Weights of a small mixture-of-experts language model, trained from scratch on English Wikipedia: width 192.
Below are experts of layer 3 (counted from 0) of a mixture-of-experts language model. Rows are named router (the router's row for the expert), gate (a neuron's input weights, with its number), up (a neuron's input weights, with its number) and show model dimensions 0-191. Each number is 200 + 30 x the weight over its row's rms, rounded and kept within 0 to 999.
Before each expert's rows: "mostly gets" lists some tokens that are sent to it at least half of the time; "gets" lists some tokens that make up at least twice as much of what it gets as of all text. This comes from a sample of Wikipedia text that the model never trained on. Tokens count by the router's weight.

# expert 61
mostly gets: " DN", "_", " Ut", " Saf"
gets: " ", " W", "–", " T", " B", "k"
router,212,209,175,184,215,228,152,175,181,237,208,171,202,206,196,213,219,170,191,235,216,193,246,189,214,172,200,211,184,195,216,213,259,188,200,176,166,192,180,188,254,148,241,171,233,172,228,202,203,157,211,213,170,225,202,232,187,182,227,236,225,148,215,217,185,212,144,216,212,185,171,238,201,225,207,179,168,205,240,181,236,180,121,144,155,149,184,221,251,239,188,177,250,228,173,211,147,148,245,202,192,230,196,204,172,189,229,184,149,173,162,186,176,183,208,233,201,183,267,171,212,239,184,123,228,180,191,159,153,221,143,183,224,205,187,168,152,200,148,201,159,173,229,172,251,179,237,182,221,174,220,204,170,192,215,202,225,168,192,175,187,166,166,208,289,238,154,184,221,196,157,199,167,182,249,238,165,254,162,190,230,205,164,199,174,185,187,200,153,186,204,203
gate0,129,194,174,206,238,200,178,220,205,169,115,205,196,172,190,179,167,214,159,162,216,177,185,165,219,193,193,128,190,191,213,218,220,213,197,233,227,194,231,176,191,194,263,223,229,166,192,156,270,182,151,209,203,229,217,176,222,197,200,231,175,198,227,158,244,198,222,190,194,214,212,219,194,238,148,207,199,209,185,263,203,186,287,234,202,196,218,254,217,184,196,204,198,127,192,173,197,252,199,169,164,182,207,220,185,177,251,184,205,169,224,189,189,145,206,202,177,173,222,229,208,234,204,164,186,260,174,179,135,213,173,211,213,226,203,269,169,255,160,155,196,171,222,193,153,197,225,207,264,180,263,195,207,198,204,250,211,178,206,166,218,190,155,239,192,185,195,158,223,217,227,212,161,194,194,173,206,235,197,168,180,200,167,187,196,260,239,192,185,150,154,225
up0,182,193,169,203,180,212,181,198,214,219,188,231,201,87,198,237,184,174,219,227,217,173,214,192,205,216,186,157,154,193,263,151,206,221,188,223,196,203,207,235,206,174,173,174,216,185,211,222,248,171,192,139,235,175,255,245,269,215,214,174,168,182,208,234,186,225,204,223,215,173,216,211,198,257,213,209,177,220,188,271,174,159,234,170,150,181,223,169,190,224,219,193,222,233,181,183,158,218,273,184,197,237,208,233,165,168,168,184,182,221,281,215,239,178,222,207,207,189,204,226,198,193,190,180,201,215,186,187,263,197,163,190,200,211,238,224,199,207,157,189,172,184,200,181,190,211,230,190,209,225,220,203,217,194,197,257,164,216,259,162,278,189,171,200,215,203,169,171,179,135,176,188,150,156,205,175,149,223,167,122,199,231,179,225,215,243,219,142,206,173,203,221
gate1,174,167,228,215,220,195,183,110,212,239,124,162,215,176,173,202,122,229,229,152,190,192,180,154,196,197,232,164,211,142,200,234,217,197,187,161,202,156,227,224,212,220,250,186,190,206,197,209,309,214,158,162,219,183,265,192,163,234,192,199,209,194,192,175,174,195,286,187,157,207,194,177,208,208,157,167,208,202,199,199,199,173,189,214,176,242,217,224,192,183,189,265,229,154,223,200,200,238,197,153,192,182,205,178,253,207,197,185,226,155,200,222,217,194,171,194,200,189,176,235,218,190,248,188,217,163,185,217,207,168,179,238,292,199,213,217,218,270,190,212,191,171,253,180,134,183,212,208,222,220,212,247,185,202,201,248,188,210,143,204,202,215,186,186,213,149,191,177,219,210,223,223,149,242,230,191,214,194,168,209,180,220,216,216,210,252,188,214,202,223,192,176
up1,190,160,173,233,220,170,229,239,263,143,195,197,197,189,251,222,229,205,181,182,178,181,254,156,141,195,257,185,208,179,181,195,232,214,211,210,134,228,223,261,172,195,235,180,190,143,169,221,227,225,198,195,176,216,196,199,215,184,184,170,208,155,198,167,215,219,218,202,153,149,183,217,178,237,237,220,174,232,237,181,209,212,189,215,223,200,194,176,233,204,190,165,219,174,200,218,178,234,131,181,184,166,235,191,139,202,220,208,243,211,203,149,214,227,196,177,188,206,108,210,193,244,211,198,209,184,186,199,188,169,228,186,221,207,201,203,152,240,175,213,194,228,199,258,206,254,230,172,122,221,242,212,259,240,181,195,210,247,188,165,243,213,243,165,165,214,234,190,181,134,173,211,218,196,188,178,204,169,129,242,214,224,224,206,196,186,179,190,207,154,270,201
gate2,186,173,241,198,245,179,124,131,198,160,201,186,199,263,175,144,207,235,216,225,217,247,178,187,224,214,194,200,211,206,181,156,133,222,197,213,211,179,184,191,174,216,216,237,283,224,203,223,229,191,151,247,199,151,248,230,169,192,269,232,179,219,192,166,152,116,209,230,185,215,167,179,177,197,209,221,176,131,183,189,182,213,198,147,216,206,250,233,162,240,233,208,198,229,198,173,156,196,232,206,174,216,212,205,222,177,143,190,263,168,177,187,232,192,205,230,207,186,232,169,240,232,177,158,208,223,166,215,225,205,159,243,210,201,173,212,218,202,182,183,207,190,215,194,182,186,176,182,201,198,215,215,192,176,174,206,221,206,197,217,193,166,202,210,192,198,163,168,179,221,185,242,151,239,261,207,160,266,190,205,199,272,165,156,206,158,160,213,159,215,210,191
up2,181,142,175,180,185,214,253,202,206,224,199,171,203,185,198,184,243,214,245,205,244,200,221,168,197,183,214,205,231,196,205,228,201,158,208,241,174,182,278,213,211,199,201,202,287,230,214,240,159,205,219,251,172,201,162,255,181,173,158,219,245,189,194,226,181,228,194,166,192,193,223,239,243,227,225,135,164,195,173,189,242,188,137,160,159,197,254,203,243,216,200,190,287,226,183,137,209,217,242,174,188,239,256,171,198,228,149,223,227,223,147,201,212,212,208,241,199,185,208,158,216,225,206,192,216,176,186,219,207,240,182,234,185,162,198,178,188,237,236,204,192,222,166,235,152,241,156,201,191,238,196,191,209,184,187,179,243,205,242,206,159,158,224,146,230,191,154,225,191,130,201,189,178,145,178,211,170,184,196,175,249,195,192,215,177,181,175,192,221,166,169,189
gate3,198,179,190,206,199,175,193,244,226,196,208,171,143,209,250,197,170,205,217,219,198,173,236,254,165,194,179,192,211,191,123,140,230,178,252,187,165,209,195,146,224,175,256,196,204,198,192,206,197,181,271,242,194,196,238,184,175,231,182,210,243,175,225,250,162,235,185,244,163,210,196,266,226,201,233,222,253,187,247,194,213,157,188,203,200,201,216,197,213,193,224,234,177,221,223,213,200,213,143,196,231,214,185,257,174,135,257,228,218,174,172,212,221,164,190,248,240,206,217,204,247,255,161,177,214,184,192,178,170,138,200,273,175,186,184,227,195,173,208,156,220,190,207,213,171,195,221,212,258,173,216,239,180,213,189,191,197,231,175,201,238,252,180,207,217,174,235,155,127,174,169,172,211,191,201,242,182,227,218,182,250,214,241,207,189,264,216,162,225,231,208,209
up3,160,199,157,217,197,184,211,204,219,171,196,159,177,220,227,195,192,178,190,250,226,184,219,175,150,217,242,210,234,187,176,184,216,183,193,162,140,205,206,227,264,100,191,240,199,225,149,233,197,183,204,212,178,221,230,177,194,245,231,174,198,226,194,236,154,231,232,217,175,205,228,229,219,191,181,209,213,215,208,238,172,219,213,222,211,200,206,190,172,229,187,208,176,209,203,271,217,208,198,164,226,229,236,214,253,180,178,243,234,211,157,178,206,163,222,227,214,196,190,246,185,188,114,207,232,181,179,187,207,154,232,202,205,227,132,208,216,171,192,176,199,211,192,215,196,227,159,199,123,184,179,194,205,157,171,208,186,228,192,159,224,251,265,200,245,155,265,186,236,169,218,180,225,181,213,238,200,195,175,236,249,194,289,228,151,163,239,209,163,204,170,158
gate4,230,143,200,169,224,152,215,180,262,200,215,165,196,228,175,173,242,237,251,178,236,214,169,177,208,195,208,237,228,220,227,281,233,229,194,209,166,198,192,217,139,153,228,197,210,234,187,211,181,185,200,186,204,177,210,255,141,230,195,226,226,220,194,207,193,222,197,240,231,211,187,219,254,223,148,223,155,224,215,238,188,231,186,137,218,187,195,187,156,159,240,221,175,231,248,206,254,212,231,236,166,158,207,219,232,208,222,174,230,154,196,222,158,202,161,139,208,200,191,182,242,233,246,172,235,280,249,219,218,200,192,214,181,250,164,216,200,210,195,174,171,160,168,213,116,225,176,200,163,212,158,227,212,152,252,250,197,217,164,191,213,209,207,203,212,182,229,185,213,228,225,188,205,186,213,193,152,172,213,225,219,208,194,171,181,175,191,270,198,218,203,188
up4,223,230,158,216,187,150,184,144,206,175,164,200,186,149,190,154,145,205,175,201,197,231,195,198,177,176,171,204,213,246,214,201,218,217,212,176,172,223,229,210,158,260,177,240,144,252,196,248,191,228,189,198,188,233,191,191,191,202,187,218,187,246,214,184,261,208,200,203,190,250,160,161,229,213,204,183,159,209,218,261,137,167,199,221,224,228,150,176,178,222,125,232,162,186,177,235,224,240,164,178,218,208,259,197,234,202,207,198,232,198,223,186,199,205,180,122,205,185,126,204,201,208,222,221,188,226,215,157,167,239,245,173,198,183,163,169,201,196,151,201,237,228,168,207,178,232,204,242,187,166,186,163,237,206,225,236,267,207,214,241,174,207,207,152,157,225,211,199,182,228,210,197,212,246,187,172,186,161,156,168,199,223,151,197,219,214,188,203,129,264,200,179
gate5,191,175,225,178,198,171,171,197,208,198,203,192,174,188,211,178,164,212,205,224,225,267,180,184,213,176,177,207,191,218,224,169,188,210,193,242,169,167,182,207,166,157,255,229,219,155,170,155,250,188,174,159,171,233,229,167,220,209,243,210,166,190,188,169,180,171,275,241,197,180,171,158,252,230,147,184,189,218,208,236,174,187,191,149,159,190,205,194,250,172,195,234,198,230,165,184,208,175,156,181,250,158,170,234,185,155,225,231,211,187,216,168,210,135,158,149,194,181,232,176,256,219,223,141,265,256,244,213,216,212,204,171,223,162,220,195,232,232,221,211,156,185,220,210,293,171,193,183,199,218,228,233,173,197,168,261,211,193,205,232,209,160,181,198,179,203,201,178,207,210,160,234,238,162,199,235,165,203,168,223,200,173,167,210,157,214,232,186,161,263,182,177
up5,178,171,237,228,216,158,201,164,170,169,189,183,186,176,180,200,186,270,221,152,156,184,173,188,230,209,217,182,189,244,244,288,207,215,227,179,186,185,168,244,162,175,221,214,188,178,209,190,214,274,174,166,173,216,207,214,224,188,218,169,200,177,233,143,176,223,198,234,183,234,214,181,204,155,157,161,171,193,251,187,221,232,239,292,176,169,167,163,157,172,180,205,185,176,222,201,202,215,219,203,195,168,237,171,224,185,215,221,234,221,271,218,192,200,205,100,231,246,208,242,193,204,213,219,212,196,191,153,168,175,205,148,179,232,172,205,204,227,162,206,177,202,212,183,226,205,233,230,134,183,209,187,208,161,198,227,237,228,197,160,166,236,266,200,203,190,269,168,199,193,218,225,194,230,223,171,274,207,195,188,160,179,186,234,221,186,203,189,164,205,183,179
gate6,228,221,186,220,255,161,184,165,186,144,198,193,175,203,174,167,137,220,198,223,247,158,186,230,231,171,237,180,214,227,239,234,223,205,210,213,206,214,175,176,233,186,175,204,171,216,159,136,163,136,127,196,172,212,213,152,189,233,240,202,219,178,212,164,168,227,182,217,180,185,137,242,199,205,214,230,177,191,240,229,172,168,205,178,217,213,219,173,163,174,198,237,133,223,241,243,203,212,195,230,166,150,227,244,226,205,228,146,216,216,240,205,134,170,177,174,177,177,162,220,197,195,175,179,214,208,241,146,204,160,192,147,230,235,190,219,155,199,209,165,167,210,226,191,189,182,259,217,282,141,216,190,243,219,221,217,217,202,192,185,215,225,172,181,172,210,189,156,238,215,216,191,186,244,236,192,194,187,194,210,185,165,208,194,259,251,158,171,198,184,168,227
up6,200,215,207,128,193,206,193,179,185,232,163,198,223,201,176,216,213,162,154,197,179,203,251,166,203,218,147,172,170,221,194,191,192,190,219,200,200,155,179,172,281,186,219,173,202,209,171,200,184,259,169,204,172,224,175,158,276,138,227,228,164,194,222,164,182,183,198,210,195,169,216,207,155,207,205,193,141,198,216,219,213,195,169,199,223,198,232,209,227,142,199,164,264,235,146,179,204,213,160,147,227,280,205,163,141,187,206,213,253,165,226,216,215,167,262,224,206,224,279,192,227,205,194,225,183,181,208,188,171,220,263,207,194,204,228,197,223,205,176,165,204,196,253,193,208,185,180,254,173,166,177,192,168,209,215,188,225,187,193,171,209,232,239,213,238,262,255,203,185,174,178,231,186,186,163,242,222,216,207,215,176,234,234,241,164,176,164,217,151,202,188,146
gate7,183,146,213,201,253,177,162,154,229,227,203,218,218,216,195,205,177,183,199,214,235,208,186,178,212,216,206,180,162,154,130,186,232,205,171,183,199,207,172,204,254,236,191,202,204,193,169,191,191,171,201,168,188,207,221,210,184,177,231,218,215,188,165,164,158,218,235,186,207,231,209,124,170,207,219,160,235,189,163,207,216,186,228,193,217,239,237,182,238,223,230,211,235,169,270,206,161,194,198,189,259,208,204,223,221,184,191,210,190,125,254,177,171,213,127,184,223,190,205,219,231,228,218,176,223,211,195,166,195,190,236,250,235,229,175,179,149,195,169,253,156,160,279,212,163,206,194,234,192,217,164,178,261,277,191,225,180,211,118,208,246,165,210,205,205,188,160,155,193,216,180,215,157,243,213,195,202,163,159,186,189,232,223,241,212,184,274,204,186,185,170,232
up7,250,210,217,192,226,211,215,231,220,218,207,184,178,231,203,169,216,175,179,175,261,179,199,199,199,202,257,206,215,165,145,167,194,220,179,194,213,161,214,176,158,243,193,203,237,228,189,195,195,158,158,171,186,190,205,163,211,264,208,176,181,211,134,183,186,225,223,213,199,226,240,176,192,187,216,151,220,189,185,233,202,203,171,148,213,245,191,202,249,230,191,250,231,126,223,201,230,179,180,211,231,196,170,179,217,225,191,255,198,179,221,238,185,243,129,192,230,170,212,175,188,192,208,187,226,176,238,165,163,190,206,194,245,230,174,207,150,213,230,198,180,123,247,145,162,203,182,222,152,187,153,205,199,205,128,202,183,181,161,236,253,172,184,265,193,211,217,183,253,231,224,203,245,246,244,180,190,161,245,166,187,191,210,237,235,183,267,209,232,152,183,185
gate8,134,158,290,241,176,182,184,226,191,153,205,220,193,148,196,193,175,171,159,185,187,247,237,213,191,202,182,131,208,217,205,199,147,259,234,147,225,163,204,188,241,236,231,213,170,230,204,143,186,203,147,231,224,198,209,203,210,195,181,230,187,229,239,143,277,230,205,178,135,194,190,237,188,179,181,134,180,171,152,180,248,196,220,244,214,149,212,174,238,183,179,226,193,173,214,174,184,215,207,206,147,202,206,211,185,165,220,203,268,199,202,139,239,172,190,194,180,225,219,199,209,201,226,189,173,227,183,200,205,252,198,219,227,172,217,235,225,203,160,212,227,138,194,205,197,168,189,217,209,212,197,245,263,214,238,243,234,179,207,171,195,196,153,191,210,192,166,208,149,236,224,205,185,251,172,185,228,231,215,220,201,212,157,203,208,214,179,183,175,185,164,156
up8,199,177,297,217,181,209,221,218,142,141,205,202,211,183,160,222,193,205,168,191,210,205,246,220,199,237,196,202,202,189,241,227,192,250,216,123,263,170,215,202,249,253,232,194,181,245,209,112,165,196,210,203,251,179,212,200,219,196,180,216,181,221,250,134,230,206,230,205,157,181,205,254,200,161,223,149,231,185,156,181,245,193,206,226,175,146,219,146,252,174,233,175,199,156,222,173,201,248,228,209,175,179,177,189,178,204,221,215,227,224,238,195,192,221,191,193,186,241,228,217,222,191,215,205,162,211,211,199,183,211,177,232,213,240,226,202,229,170,132,218,219,163,177,224,181,187,228,223,129,210,195,259,265,216,260,197,220,157,185,185,169,193,150,185,213,161,183,222,190,202,198,171,172,218,170,206,205,198,203,211,193,204,136,238,230,198,196,179,216,182,211,169
gate9,184,183,238,209,191,175,159,213,196,205,218,148,171,259,175,181,213,186,251,229,223,167,239,233,139,235,212,205,218,157,189,164,213,179,188,143,240,195,187,174,140,211,223,148,217,286,166,198,171,192,168,233,230,199,200,217,195,222,281,244,216,212,198,214,192,196,237,197,218,215,194,187,182,193,188,149,166,221,165,212,193,223,233,135,208,223,157,225,187,197,217,242,161,239,203,203,229,198,175,202,254,172,168,216,248,195,228,205,212,76,191,213,225,115,179,218,146,193,210,221,192,229,180,161,203,205,254,174,203,241,183,208,201,143,219,263,195,223,204,182,201,211,191,209,195,210,175,200,272,224,177,210,143,217,209,217,221,189,173,218,240,237,230,258,177,194,188,154,226,198,220,180,202,204,217,191,218,212,202,225,188,192,208,229,224,221,178,200,199,189,186,169
up9,201,160,204,170,229,210,185,138,249,219,145,218,235,204,234,187,180,216,164,207,207,225,168,240,159,163,181,184,200,185,204,214,148,255,205,226,196,218,192,203,131,185,214,252,163,235,254,104,242,201,224,150,149,269,228,210,239,190,187,202,183,233,200,212,191,154,234,134,209,219,166,190,173,159,176,245,186,172,240,240,194,187,208,226,246,209,172,207,153,210,221,140,157,195,234,199,204,209,226,158,189,224,168,173,204,215,190,220,231,244,186,186,214,270,173,178,259,236,215,185,240,195,221,217,211,210,212,178,256,191,227,152,169,210,165,195,196,228,198,180,189,200,226,214,178,205,189,163,187,156,252,259,206,227,163,226,183,239,210,214,196,212,227,167,207,214,210,181,193,189,203,237,195,264,217,204,205,238,158,201,160,226,170,184,240,188,223,213,162,194,189,199
gate10,143,221,208,209,177,243,170,187,172,166,197,204,207,232,177,153,206,201,198,198,256,229,204,153,204,180,210,160,198,210,226,153,164,174,248,270,216,162,234,159,116,163,214,230,153,229,188,207,194,156,199,225,207,175,177,221,223,237,171,186,170,155,158,202,253,191,254,179,217,162,177,186,209,198,191,150,129,222,230,200,241,228,242,149,207,183,218,239,228,203,188,230,222,182,198,211,203,218,222,198,209,203,174,181,199,164,207,215,208,201,181,161,194,205,235,141,171,166,193,200,179,232,277,184,195,213,226,168,176,280,174,231,187,213,221,235,199,221,208,213,219,196,167,180,177,170,191,193,253,193,220,229,188,201,161,236,227,295,206,222,195,148,215,190,192,182,215,198,220,164,153,155,208,230,212,234,191,172,246,203,195,225,173,201,180,218,190,219,190,207,111,232
up10,166,218,165,178,200,121,183,182,225,221,247,250,176,192,200,182,195,177,167,237,234,189,194,218,180,224,204,202,181,163,199,209,217,240,183,230,223,204,225,171,195,197,226,304,222,218,186,185,213,190,181,252,223,202,249,224,163,197,178,190,221,200,193,204,176,243,210,189,168,239,184,159,177,148,190,176,181,183,102,215,189,193,244,250,207,160,169,161,170,163,279,204,183,191,160,206,230,163,168,139,264,208,190,170,228,205,210,161,210,215,214,211,240,165,183,206,236,165,187,183,196,231,226,190,213,232,199,247,217,227,215,216,239,229,173,212,192,149,201,211,177,180,203,211,184,205,130,185,184,210,151,208,197,202,200,159,195,223,212,215,204,195,188,175,198,194,174,219,199,196,238,186,273,222,165,200,253,162,189,138,166,191,178,194,179,238,256,250,128,166,185,201
gate11,212,181,173,225,272,206,162,223,216,152,184,154,187,195,192,218,225,220,173,187,245,195,162,206,191,236,189,233,190,236,190,200,165,223,174,236,208,197,233,140,178,173,263,227,201,211,211,198,188,202,170,229,220,185,176,230,145,207,183,219,215,218,217,169,252,222,176,222,173,208,193,209,170,209,275,205,111,161,178,186,226,230,231,167,261,225,189,222,199,206,230,225,139,190,219,160,174,151,180,212,159,197,210,155,201,226,240,191,258,167,211,190,177,230,175,183,150,175,157,195,185,203,248,174,230,218,172,236,192,235,209,194,187,222,220,185,159,230,202,151,168,181,198,235,230,229,192,179,244,230,236,262,234,205,166,228,199,195,199,164,211,203,153,181,292,172,156,211,145,166,206,202,195,212,186,187,253,187,165,217,168,221,227,186,217,179,198,251,184,149,224,235
up11,212,258,251,214,173,223,246,208,200,237,182,246,182,222,145,168,197,161,170,206,218,225,215,215,203,189,240,148,249,223,179,186,204,203,190,224,146,173,201,192,235,184,197,235,188,230,184,276,196,237,223,202,189,199,199,179,271,218,219,178,243,230,204,221,210,243,199,205,207,203,193,222,230,288,220,168,233,240,200,200,182,180,174,191,165,226,160,193,194,229,185,174,229,218,203,201,253,240,212,214,201,178,182,173,164,162,178,189,178,252,149,215,229,181,215,210,209,191,130,199,182,176,240,198,196,203,215,207,198,205,164,279,215,213,189,156,208,222,174,238,231,268,182,197,167,218,193,183,181,203,104,222,208,183,169,183,211,234,191,198,161,177,202,171,128,237,224,215,279,180,156,177,202,209,182,205,133,256,202,160,199,182,173,207,231,193,194,170,204,220,183,153
gate12,157,190,200,204,207,146,177,200,244,194,245,159,193,231,188,198,121,167,207,163,181,180,198,219,203,162,225,162,176,187,189,137,214,246,201,189,172,145,247,188,186,187,189,179,201,172,213,177,195,217,178,166,192,169,201,152,195,240,190,223,223,194,202,173,226,191,176,185,105,188,133,263,171,217,187,259,232,195,197,195,203,170,179,242,246,171,198,227,194,219,257,198,163,213,229,180,167,209,173,166,194,210,134,129,174,175,224,217,226,163,178,211,218,192,206,249,208,258,194,212,211,225,170,173,212,265,229,184,186,189,199,197,214,223,199,192,166,135,204,248,217,172,216,183,201,167,186,206,197,185,184,238,223,168,174,202,196,231,169,177,211,215,214,204,132,226,167,190,179,207,218,173,196,240,268,189,131,263,208,203,200,261,255,176,177,202,213,178,194,192,221,164
up12,162,155,195,196,260,240,208,213,172,110,234,168,189,117,243,184,242,241,232,152,220,194,185,147,204,187,145,218,184,173,211,172,223,160,177,237,163,185,217,173,167,189,208,177,187,186,225,215,174,220,157,187,183,169,187,234,200,206,129,211,195,246,226,185,242,226,168,194,203,184,229,257,174,216,196,207,159,214,184,170,193,254,221,203,221,191,212,172,253,244,222,165,200,176,182,211,121,202,143,178,212,166,197,189,224,282,233,210,208,203,196,232,215,228,196,153,203,194,154,206,166,205,206,211,204,240,182,226,178,175,195,186,218,171,160,180,251,238,198,212,269,207,224,188,207,223,208,174,217,173,180,188,224,208,212,225,218,250,126,183,226,179,211,210,195,212,213,207,208,195,152,195,186,216,186,184,214,221,149,223,233,271,182,184,194,232,214,196,187,133,163,193
gate13,141,183,175,176,202,191,164,176,218,189,199,200,160,262,180,236,119,243,196,185,210,186,202,217,232,160,202,183,218,124,198,173,183,205,194,214,225,160,171,198,178,230,186,183,243,162,153,173,169,177,206,187,168,210,146,200,206,223,151,169,214,193,206,202,202,191,247,192,242,216,229,164,229,161,198,236,213,196,160,220,168,175,223,192,208,200,165,244,217,187,188,214,162,224,209,192,212,189,217,182,212,264,238,122,206,179,213,244,174,168,201,202,192,145,222,197,211,213,201,216,204,179,202,177,252,205,237,202,198,211,132,237,246,247,196,256,169,241,153,192,200,229,173,188,196,171,228,201,172,218,194,194,186,167,233,221,246,183,215,218,217,140,213,305,158,170,222,193,196,219,169,205,214,232,172,165,162,248,253,223,190,181,167,249,207,137,183,222,236,167,229,205
up13,212,213,141,213,230,168,221,156,197,177,186,216,208,204,167,219,172,205,222,173,201,198,246,205,205,188,195,249,264,170,234,171,208,199,229,188,173,214,206,195,228,206,216,154,253,189,191,208,205,186,199,181,219,221,171,157,261,192,186,253,177,252,230,209,188,220,144,224,183,222,184,160,223,224,131,248,210,228,209,164,159,218,178,200,181,205,250,198,144,190,230,198,205,188,173,217,196,108,206,248,200,189,214,158,219,204,206,221,179,202,237,152,189,198,167,203,238,160,214,196,217,153,175,194,203,171,198,219,158,165,228,198,206,255,165,253,162,195,198,138,142,192,166,196,222,158,260,189,212,240,215,210,279,175,196,151,140,187,238,149,194,189,230,205,201,163,190,196,207,160,199,204,201,204,227,187,214,194,183,248,220,173,221,194,252,156,181,187,245,140,264,209
gate14,202,233,195,222,268,167,165,180,190,199,177,201,177,218,217,184,234,167,202,215,219,178,224,142,223,177,182,177,178,209,238,209,171,210,258,176,192,145,160,170,203,197,219,190,214,187,161,203,228,214,207,192,249,166,197,210,199,218,228,233,190,236,198,151,172,211,217,230,129,218,161,207,173,286,167,188,201,172,170,265,184,193,237,173,168,189,210,181,155,221,169,159,228,150,196,208,212,195,196,247,177,201,208,164,203,208,197,178,187,216,200,188,207,176,177,213,249,176,212,233,252,163,258,199,180,155,244,161,214,239,253,185,202,195,210,230,252,184,191,226,191,163,174,146,119,201,222,135,231,200,212,192,238,215,191,203,179,255,160,173,196,215,159,228,170,236,182,180,245,223,175,177,150,220,215,216,205,227,253,206,203,252,175,207,255,185,192,166,168,198,122,188
up14,166,205,251,162,217,242,223,165,240,172,189,203,191,182,162,174,197,180,211,227,251,157,255,213,169,207,238,210,228,203,165,201,245,190,229,188,197,171,171,217,229,199,151,224,219,185,166,201,198,207,207,219,178,243,208,136,248,212,235,152,164,219,207,179,220,221,219,247,227,207,240,234,216,179,216,216,212,146,268,163,209,179,152,224,233,234,256,203,232,204,167,237,196,207,183,200,209,163,162,196,195,185,227,202,227,212,224,219,200,147,240,187,182,209,196,201,163,203,175,187,143,202,175,197,246,204,163,242,184,147,234,143,222,159,196,256,201,206,229,163,187,243,239,251,204,223,199,188,86,205,204,194,191,260,209,194,182,210,173,197,173,207,204,129,177,211,179,183,212,200,202,201,224,199,240,188,213,228,214,273,183,171,205,243,157,224,208,196,214,237,218,136
gate15,179,114,207,202,198,206,144,171,233,192,177,166,177,217,186,169,177,180,152,131,251,167,189,161,175,196,209,177,209,208,203,216,233,230,214,137,185,169,205,168,243,194,244,193,205,173,237,177,197,211,168,219,191,206,196,215,181,169,207,211,188,204,209,184,189,226,209,256,216,187,190,197,251,254,212,172,223,189,193,177,167,201,212,176,192,167,236,221,213,209,190,177,202,176,229,198,174,158,183,203,203,159,181,177,212,217,184,232,202,153,220,171,168,167,130,211,194,258,219,264,197,233,269,133,243,247,192,204,155,194,165,178,182,192,204,210,170,164,232,200,177,181,232,192,157,245,263,163,261,199,233,194,254,207,213,262,180,237,218,208,168,200,204,219,223,202,154,168,207,205,160,198,206,220,255,175,225,242,206,250,225,220,188,219,220,301,192,187,162,214,189,226
up15,192,189,213,179,178,228,190,164,142,193,177,204,218,181,198,153,233,178,195,203,187,186,207,156,219,195,181,214,205,237,185,197,149,200,193,222,162,197,221,238,193,256,133,182,256,189,197,231,201,206,159,192,207,188,185,190,193,176,171,238,181,186,185,211,207,232,208,129,171,175,269,189,181,183,239,170,202,174,195,181,215,143,147,162,192,202,256,206,206,259,184,212,243,209,202,182,159,115,185,240,165,230,222,247,206,223,204,182,196,201,216,212,248,204,232,245,155,221,198,212,197,172,177,217,164,199,144,191,271,235,247,171,196,173,212,166,252,183,176,217,174,238,229,242,228,196,159,194,218,235,207,199,245,152,151,151,194,170,232,218,216,202,233,158,205,266,202,221,146,208,150,224,172,169,253,230,183,203,167,205,203,183,179,204,180,231,138,199,224,156,174,182
gate16,164,118,202,237,226,184,183,218,185,212,167,174,165,182,208,228,201,195,163,233,202,212,220,222,173,191,193,173,177,206,187,187,184,189,213,164,181,188,179,213,207,154,231,221,255,213,196,181,191,192,172,223,216,205,251,154,200,234,230,245,206,220,186,126,222,193,186,177,125,206,169,204,205,244,175,166,202,184,206,219,190,227,249,180,250,187,273,202,200,201,160,201,203,148,129,195,165,216,215,166,180,188,178,211,219,122,160,197,209,178,175,133,203,181,206,224,161,246,203,226,164,227,195,160,206,200,201,182,188,147,185,245,214,192,128,180,175,217,271,166,180,182,212,160,229,207,192,126,246,225,191,247,254,181,169,204,175,172,187,156,226,192,201,197,256,180,147,176,199,198,187,230,172,205,227,212,174,171,159,175,213,168,218,255,180,202,190,166,224,148,209,218
up16,140,182,187,222,196,209,173,217,134,196,202,209,172,180,217,156,171,166,131,221,155,193,194,211,205,186,171,156,136,107,196,170,233,213,239,187,181,217,230,189,199,241,202,206,191,241,210,181,185,243,177,219,183,239,255,178,258,249,192,262,182,119,178,199,222,165,211,210,184,209,224,223,140,225,190,174,158,188,163,182,238,236,214,176,215,205,216,197,182,217,153,191,169,214,184,216,186,196,133,189,195,192,176,209,188,188,186,244,262,166,220,187,246,176,223,147,215,217,204,205,164,193,208,198,194,200,220,205,171,175,161,213,194,175,197,233,198,148,219,213,174,178,174,194,245,168,202,216,275,212,150,193,216,203,191,169,183,189,195,193,216,167,220,157,177,225,192,184,196,262,220,203,157,268,191,209,203,159,178,227,278,195,174,177,231,180,155,178,209,184,214,145
gate17,160,181,178,232,225,194,171,186,199,173,139,164,139,184,201,221,182,218,175,195,135,212,198,189,181,206,193,157,179,207,223,241,220,215,216,215,226,191,224,195,202,191,237,215,221,218,168,199,223,180,243,225,143,239,241,254,191,212,234,210,209,227,195,177,202,204,255,211,174,178,217,202,123,220,166,194,190,201,230,173,207,222,217,198,180,228,232,221,201,220,156,219,201,136,146,177,223,238,132,193,208,196,181,185,212,199,209,192,235,154,223,161,208,133,140,194,180,222,173,228,206,220,215,153,226,235,226,145,191,179,210,162,233,213,197,260,151,204,261,205,216,196,273,207,246,153,222,171,183,224,197,229,259,269,181,256,196,217,143,189,242,184,197,177,210,196,198,162,232,193,242,223,184,209,232,201,215,216,141,213,196,250,200,220,193,221,173,195,143,255,217,201
up17,227,233,170,229,191,181,188,195,256,192,189,219,204,196,240,188,139,171,200,248,152,235,147,243,169,206,168,237,189,180,186,130,254,261,203,174,142,187,181,138,190,227,201,216,180,190,155,225,173,195,209,214,239,205,221,252,190,196,182,198,210,223,189,196,176,173,208,236,200,204,166,175,183,167,198,208,193,233,222,234,170,250,166,165,183,141,135,221,211,201,209,172,139,190,229,198,220,159,263,213,218,206,157,209,187,144,203,234,213,219,229,164,191,212,222,203,210,192,259,222,166,221,203,201,229,141,217,138,252,242,212,209,186,190,190,213,169,107,239,201,199,164,178,164,250,228,237,218,230,160,185,209,190,217,177,213,188,147,187,232,202,182,200,263,238,216,175,210,172,185,223,203,258,212,236,188,229,164,178,217,204,160,183,194,187,195,190,212,187,168,241,191